{"n_layer": 9, "d_expert": 48, "router_score": "sigmoid", "normalize_top_k": false, "init_std_router": 0.0228, "lr_router": 0.000514, "positions": "rope", "lr_mult_o": 1.5, "warmup_steps": 200, "schedule": "wsd", "decay_shape": "sqrt", "final_lr_fraction": 0.05, "train_tokens": 522700000, "steps": 3988}
Below are experts of layer 4 (counted from 0) of a mixture-of-experts language model. Rows are named router (the router's row for the expert), gate (a neuron's input weights, with its number), up (a neuron's input weights, with its number) and show model dimensions 392-447. Each number is 128 + 32 x the weight over its row's rms, rounded and kept within 0 to 255.
After each expert's rows: a language model's description of what the expert responds to. This comes from a sample of Wikipedia text that the model never trained on.

# expert 2
router [100  92  97 153 153 189 142 152 209 141 142 183 150 126 111  98 145 124 210 176 146 138 110 101 123  92 165  90 141 142 124 146 119  94 179 142 109  67 150 121 104 114 146 143 105 168 135 122 104 112 116 121 138 134 110 162]
gate0 [168 106 125  78 142 143  77  44 145 165 137  95  44 168 213 126 153 130 151 150 148 140 137 143 126 125  73 159 135 139 131 141 144  96  80 136 103 156 210 176 124 132 166 112 121 130 164 203 127  48 135 114 105 197 142 165]
up0 [157 190 146 151  67  98 115 161  53 143 128  66 137 146  93 109 113  86 125 112  76 109 161 114  54 121 137 127 107 135 133 111 101 103 151 125 119 134 142 123 150 178 169 155 129 105 134 134 128 151 141 102 123  80 111 119]
Statistics prepositions and table cells

# expert 47
router [154  70 148 129 157 183  58 149 192 184 109 157  97 148 118  65 164  67 166 157  91 153 146  76 173 138 109 106 142 132  44 150 146 119 181 136  91  98 146 169 119  72 153 123  74 113  95  67 161 112  77 179 173 132 161 146]
gate0 [130 127 130 114  89 153 102 183 186 164 110 123  94 119 104  82 137 110 145 131 140 137 132 175 133  56 137 139 116 195  44 173 112 105 109 149  94 110 160 120 141 115 157 174 175 141 155  86 126 123  90  95  96  93 189 113]
up0 [112 132  63 135 115 103 112  91 103 161 153 115 108 143 136 165 120 127 151  85 147 106  87  73 149 241 145 125 101 135 149 117 141 181 154  45 130 180  71  85 155 105  79  74  89 110  93  94 101 154 168 123 143 118  66 128]
Census and quoted items

# expert 18
router [154  78 143  98 118 133  64 105 115 107 115 153 135 110 139 121 135 103 119 141  87 121 153 123 115 103  87 160 151  84  94 116 141 157 118 132 138 110 130 177 140 168 140 105  93 121 112 123 159  85  97 133 109 107  80 112]
gate0 [116 139 197 123 105 157  80 145  55  62 142 128 137 170 187 170  93 194  72 109 138 141 108 136 131  80 131 122 149 117  82 131 120 181 116  96 124 164 138 134 111 179  62  95 143  79 106 152 114  91 151 102 124 150 106 150]
up0 [205 109 126  89 127 128  82 103 113 126 147  82 162 152 128 128 126 146 165 151  93  96 141  64 135 155 131 189 170  79 117 184  88 173 141  82 151 192 135  92 113  95 104 137 117 116 162 105  83 114 128  53 138 126 105 132]
Mid-word letter fragments

# expert 50
router [ 82 106 226 154 132 145  79 146 142 102 145 132 138  74 122  88 145 129 139 185  91 161 137 121 158 115 140 175  83 117  55 186  86 107 158  72 108  96 160 160 155 141 102  93 138 153 177 112 108 103  79 136 173  90 138 101]
gate0 [145  92 106 115 151 121  80 134 128 104 123 164 159  75 100  96 106 138 166 142  99 119 119 138 148 122 115 133 109 133 110 181  98 166 160 138 105 115 151 108 114  60 115 112 106 148 181 173 150 131 104 132 199 120 150 129]
up0 [156 135 114 125 120 122 150 133 118 144 115 136  56 148 106 100 152 109 109 136 153 185 107 155 134 140 140 142 157 179 102  90 199 102  95 159 155 105  85 109  96 105 146 178 163 131 130  99 156 167 128 129  77 134 101 135]
Foreign name pieces

# expert 34
router [145 117 110 145  60 104  98 121 162 116  82 142  68 130  80 104 122 169  94 160 117 199 168  75 144 123 186 114 144 143 126 107  83 136 134 130 137 128 197 144 112 113 140  63 170 106 134 130 152 127 134  73 138  87 144 176]
gate0 [164  99 126 116  65 165 125  85 111 104 154 138 165 174 133 176 121 135 168 158 111 108 153 144 132  94 147 130 113 143 166  75 164 117 164 149 146  92 115  85 124 134 160 160 145 120  95 132 110 147  85  80 156 156  80 126]
up0 [ 98 105 129 122 171 117 145 163  80 141 142 193 111  96 171 103 176  97 163 163 134 180 152 122 178 220 101 107 128 151  80 112 144 157 108 113 108 191 132 178  93 160  85 125  73  88 156 182 104 115 134 201 133 123 150 112]
Clause-joining punctuation

# expert 53
router [139  99 106 190 140 170 114 125 122 116 110 103 122 134 111  91 115  60 146 136 152 125 148  97 112 103 146 104 106 133  70 150 153 137 122 128 119 100 133 145 121 142  97  78  71 118 107 100  73 154  82 147 139  54 141  46]
gate0 [125 120 122 139 128 146 102 150 110 122  94 134 135 126  73 163 126 126  89 135 144 183 182 120 115 172 110 189 141 127 115  72 106 188  87 185 125 181 121 146 153 177 112 200  71 131 144 157  87 167 125 116 130 136  73 102]
up0 [103 128 110  85 113 135 124  94 116 137 151 112 134 131  95 173 122 150  62  93  76 157 153 107 157 138 165 166 176 176  99  75 131 175  89 142 107 187 133 174 104 132 100 159  79 135 162  92  92 186  80  71  87 132  83 132]
Table row starts

# expert 25
router [129  86 154 140 140 154 143 142 167 127 101 162  99  94 104  74 172 113 108 137 102 144 181 104 203 185 146 150 111 148 116 176  62 148  89  90  89 137 155 148 128 102 153  96  84 151 140 152  83 166  49 141 109 150 137 111]
gate0 [116 124 135 134 137 143  86 133 123 186 157 113  85 154 143 121 119 139  78 123 127 124 124 119 135 179 157 108 178 197 125 114 125  79  99  69 135 149  60  53 110 149  93 131  56 193 125 115 134 187  86  67 163 102 120 152]
up0 [222 110 166 112  97 128 116 148  80  73 112 198  84 118 199 126  97 122 152 123 166 160 184 138  98 137 172 129  65  89 144 168 112 141 134 140 148  92 109 153 140  96 192 116 154 133  86 153 132  75 125 120 108 113 179  96]
Colons, possessives, proper-name pieces

# expert 31
router [111 129 148 165 140 165 148 182 112  81 128  81 130 122  81 156 133 144 156 167 113 174 121  80 187  87 121 138  98 140  89 161 131 106 178  99 127 187 116 170  89 164 112 114 157 167 110  75 133  87 132 130 151 135 139 151]
gate0 [133 113 113 128 135 140 149 176 209 138  74 100 108 163 169  71 175  79 116  47 133 110 111 102 162 124 136 106  54 103 166  99 184 162  50 102 121 121 173  74 165  73 114 118 184 126  80 126 184 117  93 166 146  91 155 108]
up0 [155  94 145 154 105 134 110 100  51  99 120 166 171 111 150 129  65 171 122 197 103  95 115 122 103 127 133 141 131 113 117 143 156 161 192 119 153 174 117 181 117 167  70 132  77 155  93 121  77 108 191  64 104 143 145 175]
Biography verbs and auxiliaries

# expert 13
router [120 109 155  99 131 157 118 150  81 112 152 125 177 134 128 129 136 124 164 219 119 109 135 140  87 104 131  96 165 145  75 160 102 192 146 107  69 133 123 133 105 148 168  96 128 131 108 118 119 156 133 120  92  65 159 150]
gate0 [187 137 126 139 146  91 152 129 111 144 138 110 139  86 130  76 131 145 157 255 154 123  86 117 147  71  99 138 145 167 146 155  69 130 139  83 122 172 111 107 165 149 132 146  79 119 110 177  86  98  89 163  89 133  93 127]
up0 [ 96 117 113 142 100 160  82  90 181 136  83 177 135 186 100 134  98 159 117  17 103 141 158 172 162 203 177 130 148 127 141  91 193  95 132 152 142  97 135 146 102  99 121 101 134 113 173 100 138 141 159  67 123 110 135 136]
Abbreviation letters and "as"

# expert 10
router [136  81 171 171  85 152  94  84 101  95  99  99 159 119  93  90 165  85 140 152 103 176 192 121 192 174 110 169 126  82 114  92 119 160 182 142  69 143 142 204  91 174 147  97  57 125 173 126 134 125 107 180  78 145 147 177]
gate0 [127 109  92 171 127 119 146 172 133  76 136  67 106 161  69 169 191  94 145 155 128 160 150 133 133 164 143 114  90 181 174 129 192 124 123 142 156  97 115 197 118 171 153 137 162 144 124 137 104 119 197 160  99 120 150  54]
up0 [141 196 127 156  93 132 140 218  92 122 121 107 118 131 143 129 166 107 136 106 133 132 137 155 155 119  51 134 132 155  91 156  98 126  79  64  79  86  75 155 209 101 134 108 129 117 158 103 134 107 150 142  98 149 137 125]
Word-initial capital pieces

# expert 62
router [152  77 183 147 134 115 115 128 150 136  70 123 115 136 147 112 137  97 177 198 163 190 183 131 131 109 121 189 117 144 146 146 105 131 148  74 159 166 184 185 140 126 153 103 127 143 143 143  75 131 112  84 137 116 135 135]
gate0 [ 88  94  84 171 120 132 135  97  64 154 103 123  54 148 105 100  74  90 134 142 170 123 133 192  76 157 154 163  93  83  81 186 136  76 148 100 150 166 147 110 134 124 121 133 192 203 126 186 176 181 103 119 120 107 130  85]
up0 [142 161 158 149 139 149 156 130 133 113 109 168 149  84 121 166 122 148 111 152 122 120 135 124 165 112 113 116 179 143  49 152 171 136 178 117  74 143 133 159 156 119 127 131 140 193 120 134  58 181  97 143 147 105 121  78]
Final letters of names

# expert 14
router [128 101 157 141  94 124 149  88 124 138 100 139 135 178 149 161 170 140 147 120  90 146 131 148 188 132 117 169 161 110 156 157 113 162 144 109  73 130 109 157 143 136 193 112  73 119 157 116 133 155 134 141  84  84  92 117]
gate0 [150 137 171 111  86 121  94 205 185 149 138  88 138 167 151 126 174  82 107 115 182 120 115 120 145 132 173 140 138 155 162 183 137 119 130  95 121 112  99 184 103 106 142 102 155 174 121  88 148  92 206 139 143 156 115 153]
up0 [125 139 126 225 139 181 154  34  90 156 137 109 116 148 122 168  96 109  75 136 159 194  99 135 107 133 147 128 123 189 164 158 170 109 121 147 111  90 145 113 169 154  63 202 107 132 143 144 120 123 135 156 168 165 139 183]
Mid-word fragments and modals

# expert 29
router [167 115  99 130 136 252 145 128 154 105  83 167 151  79  91  86 148 158 183 186 136 130 134 127 106 103 148 100 132 107 146 177 128 133 138 155 104 120 114 114 164 118 180 111 158 127 134 140 160 169  41 169  95 100 194 169]
gate0 [169  51 139 127 153 122 136  90 125 106 165 176 138 118 110  96 166 187 152 179 133  69 126 143 229 166 115 138 104 116  90 182 158 142 146 143 119 132  89 156  86  93 120 123  94 133  98 136 147 225  96 109  85  78 137 168]
up0 [119 180 125 119 120 161 129 134 129 158  82 105 138 154  95 125 114 147 180 117 118 158 154 151  87  96 152 141 113 161 123 109 102  83 103 154  99 173 193 114 131 115 189 117 109 133 184 132 112  80 145 199 180 104 115 105]
Digits and byte pieces

# expert 35
router [142 134 100 176 109 134 124 123 213 120 136  97 132 104 116 117 111 124 101  72 116 130 154 104 119 109 176 122  59  70 125 135  71 172 172 130  91  69 139 193 110 156 116  80  69 159 159  72 163 155   0 192 138 122  89 123]
gate0 [129 131  81 104 145 121 147  95 130 100  97 112 166 131 194 165 158 128  95 111 169 133 153 120  79 119 174 112  97 175 166 159  86 101 162 139 159  79 111 133 164  84  88 171 150 176  79 143 171 104 101 182 161  81 123 148]
up0 [127 139 164 137 183  84 161  70 136  96 142 146 181 149 173 127 144 140 112  98 156 134 163 148 124 124 200 126 121 193  85 122 122 152 145 149 106  93 103 144 166  79 105 131 104 135 102 107 133  99 101 147 118 106 117 104]
Table cell separators

# expert 59
router [129  67 199 160  75 163 118 119 144 169  44 141 109 131 173 120 126 113 132 184 137 106 125 153 153 102 114 144 144 123 100 159 116 141 146 124 133  97 185 148 117  77 148  65 109  97 135 142  76 162  42  78 113 118 103 143]
gate0 [ 93 129 178 129 113 156  57 148 135 136  57 137  65  88 225 151  92  97 135  54 158  72 118 121  50 131 144 116 138 157 131 157 135 155  97 113 153 114 106 116 126 112  87 131 138  37 139  91 123 204 154 121 139 173 136 202]
up0 [ 93  94  69 146 133 115 130 177  98  83 126 180 102 141  88 118 132 138 135 160 134 182 136 129 162 129 125 132 164 128 122 121 101 159 150 142 164 155 146 153 162 147 133 139 104 103 109 144  87  77  61 106 126 120 124  86]
Mid-word syllables, units

# expert 55
router [119  74 133 149 116 147  93 109 112 182  88 129 178 133 145 119 129 137 195 162 132  99 161 125 135 127 106  87 134 120  95 168 115 130 119 153 116 102 185 123 161 133 135  92  85 154 211 138 174 115 107 114 135 108  88 174]
gate0 [136 125 130  69 120 118 127 109 119 147 106 141 161 203 137  96 104  74 111 111 121 127 121 177  88 111 120 128  68 151 116 159 144 118 141  72 137 123  94 154 131  81  79 149 102  89 135 119 166  94  65 126 139 127  74  53]
up0 [171 163 193 150 133 170 138 142 130 124 131 104  93 125 119 176 138 155 135 101 117  98 165 147 136  90 142 130  99 109  90 133 115  75  78  95  88 185 135 155  74 117 133 111 141 158  91 154 151  74 140 131 179 134 173 154]
Table pipes and line breaks

# expert 16
router [145 117 102 173 164 142 112 127 128 182  94 114 143 121  59  90 108 122 115 138 132 152 191 102 177  87 132 118 147 178 100 155 158 174 163 108 112 122 150 171 141 100 165 134 121 159 128 160 139 128 130 155 116  83 121 193]
gate0 [139  86  86 154 119 207 159 153 105 121 166 151 126 143  93  75 107 147 145 121 129 170 141 124 125 187 168 118 109 143 166 124 158 108 141 110  32 102 148 111 140  95  82 123 105 165 113  94 121 146 130 196 131 137  95  94]
up0 [130 127 137 131 107 165 139 142 147 156 159 135 154 119 133 132 120 119 139  97 115 153 158  94 111 167 143  94 141 122 124 134 186  79 132 115 139 114 119 125 153 130 114 188  88 120 106  96 153 135  80 173  93 146  94  73]
Table cell separators